Weights of a small mixture-of-experts language model, trained from scratch on English Wikipedia.
Size: 11 layers, width 128, vocabulary 8192.
Below are experts of layer 4 (counted from 0) of a mixture-of-experts language model. Rows are named router (the router's row for the expert), down (a neuron's output weights, with its number) and show model dimensions 0-127. Each number is 128 + 32 x the weight over its row's rms, rounded and kept within 0 to 255.
After each expert's rows: a language model's description of what the expert responds to. This comes from a sample of Wikipedia text that the model never trained on.

# expert 56
router [100 149 105 103 186 152 102 126 191 137 120 155 167 120 148 109 153 112  99 128 109 133 145 155 139  90 201  90 140 138 112 161 199 146  79 151  92 176 140 114 151  74 138 167 125 167 161 160 188 132 125  85 134 150  89 159 154 131 151 173 117 137 135 168 176 108 113 111 197 138 146  86 116 190  81 142 133 117 114 108  65  87 125 135 117 140 133 108 125  84  96 149  89 112 147 148 173 121 117 113 149 201 163 137 138 152  87 129 130  65 169 110 170 170 136 139  80 190  44 138 107 132 103 156 179 149 123 125]
down0 [144 157  97  57 118 166 122 106 152 134 165  96  92 148 160 166 162  64 125 128 144 162 119 183 150 103 192 141 101 178 107  78  66 138 103 179 131 141 128 110 150  65  88 139 154 160 158 153  96 153 126 162 208 112 118 150 115 100 129 162 167 128 157 123 134 142  87 181 155  97  93  79 147 122 120 147 165 105 110 108 139 154 138 164 128 128  97 114  86 168 115 173 117 110 100 104  79 124 130 120 165 144 102 148 136 102 116 202 118  73 115 193 140 133 150  95 108 112 103 134  78 113 164 198  99  77 136  76]
Description: Nouns for career results and releases after ordinals or numbers, such as record, wins, title, appearances, album, role.

# expert 30
router [ 55  95  69 125 168 133 160 135 131  97 201 171 141 129 142 119 181 128  82 111 134  93 105 120 159 158 199 138 131 161 134 164 167 128  98 150 178 116 163 157 112 123 128 151 136 143 184 115 188 107  95 120 129 122  91 119 129 167 145 170 111 120 101 132 167 107  92  97 200 137 133 136 106 116 127 109 127 164 138 149  53 149 101 102 135 131 138 148 161 116 176 129 180 135 136 152 120 159 155  79 106 134  92 190  87 125 116 124 112 119 148 151 190 157  86 169 168 195  86 105 103 173  53 135 188  94 137 132]
down0 [ 99 142 137 131 119  74  83 110  97 115 123  90 145 123 129 115 147 103 130 130 158 163 100 114  64 130 167 136 139  70 148 141 138 131 150 138 112  79 116 194  83 161 128 112 143 125 192 143  88  83 114 125 131  31 138 152 112  90 148 120  95 166 117 115 125 100  92 101 101 115 143 125 138 156  96 135 175 159 170 159  53 144 158 151  77 191  63 103 104 136  96  95 149 204  63 127 154 100 121  98 141 129  97 177 120 132  76  85 113  96 140 148 185 128 149 124 119  99  97 117 113  95 135 141 139 156 198  65]
Description: Commas and closing quotes ending clauses or list items, and US state or country names like Texas, California, England.

# expert 32
router [ 56 138  89 106 183 152 154 126 166 141 146 159 122 140  97 140 133  40  93 130 138 107  92 119 153  64 190 118  84 129 135 133 133 130  76 164 150 116 145 111 146 110 100 152 116 180 193 141 173 123 130  77  77  95  64 173 137 123 219 163 174 103  99 112 155 151  75 100 184 120 124 126 135 161  82 116 127 100 118 135  26 133 135 100 117 131 140  77  89 121 135 156 146 150 136 190 166 142 130 106 143 115 145 136 122 115 126 146 105 147 151 156 139 148 128 143 132 191  64 155  89 130 104 126 129 114 145 123]
down0 [148 116 124 139 111 113 153 112 124  99  77 127 131 129 117 145 118 190 179 118 144 124 165 152 144 150  91 143 135 120 115 191 160 156 139 160 151 105 126 140 168  86 160 150 170 118 168 103 152 116 115 107 153 151  87 145 155 132 178 118 108 156 109 122 138 134 163 165 137 116  88 144  80  93 154 136  75 148  53  71 126 183 162 218 162 209 130 227 123  90  56  94 133  97 135  82  86 129 185 112 174 140 111  73 127 129 101  94 109 134 151  90 140  88 116 106 125 105 110 185 110 123 108 168 114 111  95 122]
Description: Semicolons separating items in infobox and table fields, and first pieces of Latin-derived verbs such as des, compl, rel, pres.

# expert 50
router [ 86 121 136 138 188 159 100 132 128 120 159 184 190 143 167 172 120  87  59 128 152  94 110 152 124 140 173 111 141 130 136 127 136 133  84 126 168 108 133 165 140 102 124 151 140 117 163  87 189 116 122 103 115 140  85 149 144 142 100 181 153 105 104  93 210 103  85 108 176 139 245 150 143 177  69 140 131  90 138 108  62 107  97 124 145 129 134 126 144 112  99 120 125  91 100 148 148 161 162 125 118 123 191 147 112 123 143 135 109  76 170 125 187 150 136 152 145 215  90 148 118 119  86 160 163 137 110 121]
down0 [109 192 132 120 108 150 117 111  92 148 109 102  99 137 122 102  67 143 121 160 125 130 152 201 167 143 119 131 105 150 142 116 156 123 163 116 157 187 127 105  84  98  79  98 147 187 144 160 147 143 135  72 219  82 120 154 131 146  78 126 138 140 109  91 128 114 167 145 103 158 120  55  76 109 105  72 147 223 125 103 166 158 156 159 111 168 112  86 137 117 150  87 130 146 137  93  68 126 128 142  48 144 104 140  79 112 160  89 178 119 151 130  97 128 102 131 105 127  97 120 109  73 116 120 143 173 174 116]
Description: Middle pieces of words and names after H or similar starts, such as Hsieh, discrimination, phrase, and table pipe separators.

# expert 42
router [ 77  75  93 129 184 126 110 130 125 121 171 163 172 137 136 137 132 118  83 130 179 126 103 112 105 161 159 122 106 201 148 100 141  67  83 100 132  93 147 149 155 136  90 103 135 148 191 126 198 118 120  84 143  89 111 159 132 148 119 154 124  60 126 119 156 130  55 130 166 104 191 110 145 144  99 105 109 112 116 104  72  93 149  96 101 106 146 104 112  82 177 106  74 126  97 129 189 132 146 114 105 147 109 112 204 170 105 140 152 122 187 186 134 141 115 160 144 155  65 176 114 117 113 163 161  82 154 124]
down0 [123 202 136  75 163 109 164  65 143 103  91 154 103 140 141 164 104  71 181 151  84 121  58 103 203 111 125 127 115 116 151 108 176 106 183 170 190  94  67 161 150 115 118 136 116  81 135 115 152 115 113  86 125 120 171 163 136 130 155 109 142 133 110 128 135  72 146 153 115 114 102 144 144  86 115 130  96 170 116  99 175 160 148 189 157 138 167 117 123  84 157 112 141 127 124 106 118 148 130 185 147  99 107 130 126 100 137  73 138 142 137 162 197 123  92 212 131 118  65 105  86 178 111  94 132 127 113 157]
Description: Middle word pieces of surnames and long words, especially after Mc, Mac, Co, such as McG-reg-or, amb-ass-ador, Agg-reg-ate.

# expert 36
router [ 52 102 101 101 165 138 109 134 175 157 147 199 151 143 132 157 126 117 105 159 103  86 102 170 101 144 204  93  53 142 131 137 201 124  79 117 135 130 129 102 128 129 100  91 118 177 155 131 224 119 124  79 114 128 116 168 136 113 166 124 132 108  89  80 208 129  85  95 190  87 162  98 150 129 120 118  93 132  77 139  82 139  98 117 134 113  83 104 127 113  97 110  93 137 130 145 142 153 157  64 104 118 120 185 132 112 104 169 129  96 118 139 190 144 118 148 129 150 102  88 114 170 135 141 152 108 178 123]
down0 [103 135 152 115  83 157 123 150 138 113 135 186 156  95  62 210 118 151 184  96 169 158  54  69  87 124 133 180 141 212 109 132  64  77 121 167 120 135 113 124 105 130 156 153 136 103 118  95 186 163 165 121  81 135 128 161 128 129 126 155  86 100 127  70 141 194 123 146 139 125 103 109 163 117 163 166 183 178 158 126 151 165  91 115  93 148 142 130 140 153 115  87 155 149  90 128 194 172 154 163 133 119 157 109 102 160 148  98  99 160 161 124 128  87 110 109 143 127 151 155 152 113 102 137 104 185 108  95]
Description: Words in wiki section headings after == or line breaks, such as Early life, History, Reception, Soundtrack, Background.

# expert 22
router [ 66  93 116  78 201 141  99 134 141 168 182 183 121 114 109 130 168 102  75  99 109 106 134  99 117 128 183 140  95 107 126 174 167  90 126 112 165 147 157 102  87 134 154  99 148 187 178 133 162  85 119 106 152  99  84 177 119 120 123 163 104 116  93 132 181 125  70 112 147 153 160 146 146 123  86  98 106 114 104 193   5 129 110 168 111  83 126 114 123 111 114 125  86 132 126 164 150 125 142  74 148 115 142 147 116 135 148 146  98  90 160 160 134 151 121 142 149 150  42 128 112 116 186 114 145  93 133 115]
down0 [138  80 126 170 198 139 160 132 163 132 186 173 124 135 128  70 115 156 112 167 157 178 178  97 101  86 164  70 181  97 150 103 107 168 141 132  85 113 188 137 125 143 107 158 112 128 104  88 106 154 109 141 101 208 148 126 110 111  99 124 146 132  97 145 109  73 108 115 143 202 135 146 188 110 165  97 159 112 121 110 105  99  85 152 128 165  83  86 138 113 145 152 143  72 116 100  77  54 102 160 149 100 172  85 156  97  77 123 167  91  99 114  99 113 103 136 136 150 161 125 119 137  85 146 161 157 132 173]
Description: Values, commas, line breaks and parentheses in infobox or taxobox fields, as in Born dates, coordinates, Kingdom: Animalia, Genus and Species.

# expert 47
router [ 98 111  89  97 215 154  97 127 105  98 190 207 150 147 156  90 140 120  67 159 162  50 105 113 120 134 188 117  92 150 137 150 142  86 107 156 156 165 125 144 111  88  82 119 123 151 162 148 228  96 121 147 119 106  90 138 171 132 189 147 138 144  88 149 168 144  99 169 150 143 149 113 116 189  92 126 138 105 119 135  66 120  89 132  92 137  89 130 110 131 138 131  91 111 125 164 178  96 126 106 130 142 132 180 102 125 126 152 108  84 131 191 129 168 136 178 180 159  79 111 111 117 140 156 158 110 125 136]
down0 [ 98  84 159 114 168 158 125 167 111 126 181 114 100 149  95 135 138 148 133 116 156 198 103 138 116 191 146  83 120 131 132 115 132 139 142 110 162 169 144 160 109 144 147 138  51 181 132  58 123 129  95 117 117 129 118 109 112 119 146 147 164 148 151 128 118 120  65 158 114 145 149  91 152 112 117 126 126 192  88  56 105 148 156 104 147  96  63 166 121 125 147 165 137 124  87 168 128 128 112 103  74  67 101 133 143 101 125 122 128 176 144 103  81 136 174 105 198 180  56 152 108 111  78 171  61  88 144  74]
Description: Commas ending introductory phrases like Similarly, Notably, In 1998, plus opening words After, When, Among, According to.

# expert 23
router [ 81 132  98 100 165 152  74 132 161 125 171 187 132 165 137 163 118 103  79 146 104 112 104 173 155 111 180 160 115  98 121 143 165 143  64  99 154 141  96 162 125 121 101 169 104 160 173 117 188  98 121  94 122 120 110 159 112 138 135 174  81 145 125 158 143  87  81  84 191 113 165 105  94 165 127 154 159 111 149 154  49 175  94 131 106  96  99  99 141 114 107  86  91 123  98 159 111  99 180 111 132 148 175 156 121 119 120 114 108  85 151 179 200 130 100 167 176 197 129 134 110 119 147 156 188 149 164 127]
down0 [119 122  40 129 147 112 124  98 100 115  93 170 154  77 200 108 160 140 109 128 130 138 133 154 135 139 129 111 174 165 129  90 136  86 171 178 164  89 102 138  97 135 106 106 171 169 122 102  82 157  80 164 114 101 136 103 109 112 142 178 185 151 137  68 102 180 179 147 178 126 142 121 125 151 153  72 158  73 114 114  68 113  92 167 142 129 113  92 132 108 172 138  92  94  91 175 193 150 149  96 132  94 195 127 103 151  75 149 152 151 165 102 106 130 142 161 172 119 150 138  87  72 129 140 172 143 148 114]
Description: Mostly the, its, their before a noun, "in" after resulted, and mid-word pieces of names or numbers like am-al-gamated, 1.000.

# expert 61
router [114  98 108  86 205  66 127 148 156 111 158 179 137 128 152 162 137 117  76 114 124 140 120 144 142 145 184 116 124 154 151 148 155  99  91 141 138 141 135 106 125 116 136 100  85 166 144 136 141 117 118 106 118 117 100 113 116 137 123 172 142  82 126 129 182 159  96  77 192 152 167  90 129 150 135 159 123 148  86 121  72 141  81 183 140 116 116 104 153 102 144 160 120 125 112 154 147  83 156 109 114 173 138 174 148 156 168 128 136 135 111 156 177 129 108 135 136 184  75  90  27 171  60 186 225  95 115  81]
down0 [136 113 108 165  89 119 132 248 120 144  98  87 138 174 100 127 113 106  70 160 194 128 103  81 137 129 123 114 124 112 101 189 133 172 150 157 104 152 162  85  82  75 179 102 130 167 156  99 130 157 208 141 162 107 144 138 149 128 164 125 142 185 124 113 165 122 137 112 148 144 154 143 107 107 189 163 118 130 103 104  69  98 103  97 195 132 113 126 117 167 144 143 152 135 149 116 130 182 155 180 184  68  66 135 142 129 128 128 161 164  92 104  88 164 157  94 142 156 101 101 124 150 127 136 154 104 118  98]
Description: The first word following the, usually proper-name adjectives or geographic terms: United, Royal, Great, University, county, The-ss-aloniki.

# expert 9
router [ 67 127  49  91 175  91  84 124 166 124 128 168 109  90 136 151 153 106  83 102 100 119 105 143 148 135 208  85 109 156 146 125 188 135 115 119 100 153 153  82 133  99 127 129 130 151 149 168 221 122 103 111 113 115  95 144 160 174 144 202 139  97  98 132 153 139  97 118 185 120 142 125 127 135  96 125 114 125  85 141  70 118 103 131  71  89 112  99 138 126 142 123 124 125 139 161 189 129 180  84  99 137 153 164 119  98 164 118 136 102 148 181 145 151  89 141 140 166  49 134 119  70 149  88 168  93 162  82]
down0 [108 178 140 162 144 187 228 158 137 146 163 122 138  79 146 196 125 121  88 127 147 122 152  83  81 146 131 143 152 118 104  28 128 132 100 159 112  99 127 120 211 130 170 151 161 125 102 110 187 146  99 153 133  99 178 121 110  80 160 140 107 135 117 148 128 180  95 104  87 149 111 109 112 181 134 111 123  96 120 131 149  76 169 158 188 112  95 132  94 123 138 161 132 200 135 166 132 137 130 162 126 140 120  73 115 155 144 123 139 112 177  89 109 102 142 146 139 135 130 114  74 154 175  54 152 165 123 138]
Description: Closing parentheses, commas and the after place or work names in disambiguation lists, cast lists and tables, as in (1896), as.

# expert 11
router [ 88  97 147  85 211 163  83 131 126 113 133 163 152 109 140 130 161 107 100 132 137 108 133 106 112 135 202  95 102 166 157 125 147 156  69 109 144 117 100 136 140 149 103 115 109 168 189 159 177 130 130 133  90 127  83 115 102 177  97 132 103  90 114 134 120 100  88 128 187 107 156 120 126 172  72 116 120  76 120 131  65 104 118  93 120 118 145 112 131 139  99  57 135  87 104 167 158 164 146 143 145 140 117 189 186 107  65 135 153  94 186 201 144 138 150 162 192 197  86 130 121 117 101 135 165 156  97 129]
down0 [138  85 179  96 105 112 113  69  94 127 154  91 156  86 109 104 129  75 111  89 128 178 131 118 110  75 105 113 134  40 134 108 135 142 169 123 135 164 185 144 142 156  96 101 131  55 144  95  95  82  75 138 122  97 142 170 140  82  96 113 130 149 166  89 109 159 133 117 128 135 109  95 140 150 164 145  70 144 113 160 141 160 111  69 144 120 113 107  52 177 147 148 126 173 119 117 129 136 155 108 210 112 114 103 116  94  77 139 181  80 132 104  90 130 100 186 153 164 140  89 128  69 104 130 171 168 146 138]
Description: Middle pieces of proper names split into fragments, such as Sk-err-it, Be-ver-ly, Sch-war-tz, often after Sp, Sc, T; also "the" before team names.